config.yaml
n_experts: 192
d_expert: 32
moe_layers: [1, 2, 3, 4, 5, 6, 7, 8, 9, 10]
routed_scale: 1.0
balance_loss: 0.00693
balance_bias: false
vocab_size: 8192
norm: "rmsnorm"
norm_eps: 1e-05
lr: 0.0077
beta1: 0.95
grad_clip: 1.0
train_tokens: 669800000
steps: 4482
dataset: "wikipedia_en"
Below are experts of layer 4 (counted from 0) of a mixture-of-experts language model. Rows are named gate (a neuron's input weights, with its number), up (a neuron's input weights, with its number), down (a neuron's output weights, with its number) and show model dimensions 0-127. Each number is 128 + 24 x the weight over its row's rms, rounded and kept within 0 to 255. Numbers have three digits each.
Before each expert's rows: "mostly gets" lists some tokens that are sent to it at least half of the time; "comes before" lists some tokens at least twice as common just after its tokens as in all text. This comes from a sample of Wikipedia text that the model never trained on. Tokens count by the router's weight.

# expert 26
mostly gets: " film", " album", " music", " Film", " song", " book"
comes before: " of", ",", " by", " in", " and", " on"
gate0:109136111137130096112127081160113123095112168126139120132176128114131120138152173127158102147136133161084124112132085182157115131137139143092153115158164129123113110109134178149125126127104126159123102138154149133126133127124141093095107149152145173155140159120118135085134108149167115170123145112159119096150127144172150104109161091073187164129102136155113133118135111153094156134129
up0:142162064107108131124129116116153095091141137144120078124178178075141131153121147133156128137130127122135149125100084112198126156159151127120117164142140116157134096088147157104138135082106120121121115135137139115086151136097119136132173151162136154138129160124143123085115134123177126162128121132097151124140128145148159109150147118094177173151145165127109126156125115142120123150135
down0:139139101109123124117160153135137145139128132105120152139145157119109164137153094107092104110106105119108162123120172134079147119159135133150151148104111133130165131107115122079150057137163102126078092138105133149093106112101115162109114110106147135059178118129115128115142164129167128140143141108126155103170098125140173134149108127105175114104138167133171142142110152116110119147119

# expert 52
mostly gets: " in", " at", " from", " since", " during", " within"
comes before: " the", " ", " a", " his", " this", " their"
gate0:122144136147112132099148104162128117112117122131117101155143134094147155114086146121178129141113139153137110117152091165121156138181100155122114114116138151101084110123142140125149122104097143102121122121147150120134187096076145177149080078143084101128110184111114137143107140111127114130108131161120154107168130146087150103097149128106111125136124123133151113172117146090139104179155
up0:129125103121135103175095166116149095122064119115161076110102133140084109132157125130122098124117159145120111125131128090105128125080149172120127147176120130111138124115127115134107107153112128154171114110139151130136110182181138073113150125083169135139185088123130134097134155110134143112183102135117104116106146116162093134128121109127148150139128125154135127119116122136095141106090
down0:162127154135108098115132117104097159118143076164145107137136122126103043119154135139152140135129098080144120123121141163117125104140135162128126094113123122138143136131137112112146149169160127116147120105140157076100150135175102076156124126121080115127110133157143159154162096171146117088094110072135144110124121153146158077127139129111129127160129172131146113106127151120123120144152

# expert 39
mostly gets: " After", " Yes", " October", " CD", " No", " Following"
comes before: "|", " |", "|---|---|---|---|---|---|", "th", "|---|---|---|---|", "|---|---|---|---"
gate0:133137144160136141145123115177128124112125147161139141148062097148136096105102133106138128079121124167149127170120112168118091135114121117136095180078098109160170175159139118081136125111108149076114154098144136116156115105145128107088140122130119129120127109119096131150123139127144096180096092136161116149135121139116140163107141131136081125119093125143096113104153108077121140133133
up0:093176155092098138084133086144123135119119152133137150097158124143133142150166106105112122114124103121174109143107094204124143129120137117113123152101122149112160115111098095094107098132115142101105117127124154150076160112164095124145089123132075098110107095131135107139139152136122122095111093135120134162150107119130137168089136137127157081120156088105115109111116120114114124178143
down0:146108144148113160113097105134138147143116080101085121143137114120113166133053093135101165100128122133110148093137119120114144146115136121143174164157117113111116129125173135162149103118119133165109112145139178135099170130154142123141118150138068161157128105164109121110080137103147162130144127105092140139124174143094124113138160145114123145122101148116141111166101177172126121116138

# expert 56
mostly gets: ":", "):", " –", " ·", " ;", "\":"
comes before: " ", " A", " \"", " The", " P", " C"
gate0:100093135127154178141146131107114138119144132055133084141112127101105103153124119130131143138055113168134112118122107149163063151141099115109149131091073093148142080155121096145132138112114126161169083170180125119131137130119135163103113159089114147120093161167105140136136098139125128159155153092132128143120124127146138099122132120133115094113131122135146128111138124128151125123136
up0:141142108169105145127136099149147146105089137098139139113093141171149138137093137083141172123135154120136141089156131138086167147092110160136123164113141180107133101125147131135107145122169153128089119115120149139095148132146102116078094108139134113138104171120092147078118160147155141151113116103084145148151096144163137105136102148103160073102128130140119144133124145135148090127161
down0:153120090116088124104116084139141141148137131104121119100121131136106152136127128135125159090119135146166059184165117066096166138115115107121096133092179125131126134149111085134170126127157108170160153091132173132152141122107101098117110140141107096096090146118074119088145082134153128134118129172127149103127151125143125122124141140145143125129104142126118133118116116091089134122149

# expert 97
mostly gets: " to", " from", " during", " after", " into", " between"
comes before: " the", " a", " his", " their", " be", " its"
gate0:153121174116128094119150157108122162101138110123152121119140123120133147129112180169112147111110145116123112146154113133146129125080138142145129122082144180157148137104128119137135094104124096107143087108079137149072104155103117115103140116118066098145089120121163137145159137198124081075130090145128106115102139142140146126102122146095159147121108134162145114140125155106123147110111
up0:149106087163164150175110107157140108095095131147113118125109139121146115090157111122121085156139097119139126139125129153120151119113063118142158136118146060111091112165104112103132115118160140125106153169177114145152104118134123160088113148150128133089127129147161163140152132117119158126127134133128164109157118140138165161118116126168102141119140127076132125099146102128116159120192
down0:089140150141117137137125149140152104151103106126129136113136111131127172113139113129134160112153139157135098124138095106150106159097110101170112137160121159123201152130115121129171107145074090126129173107140117155105101123140134095099114140132140131167090127147112137134170146160180146107162051169139114119143124139140111117082150161090161129125133119141134120164138156098146112122135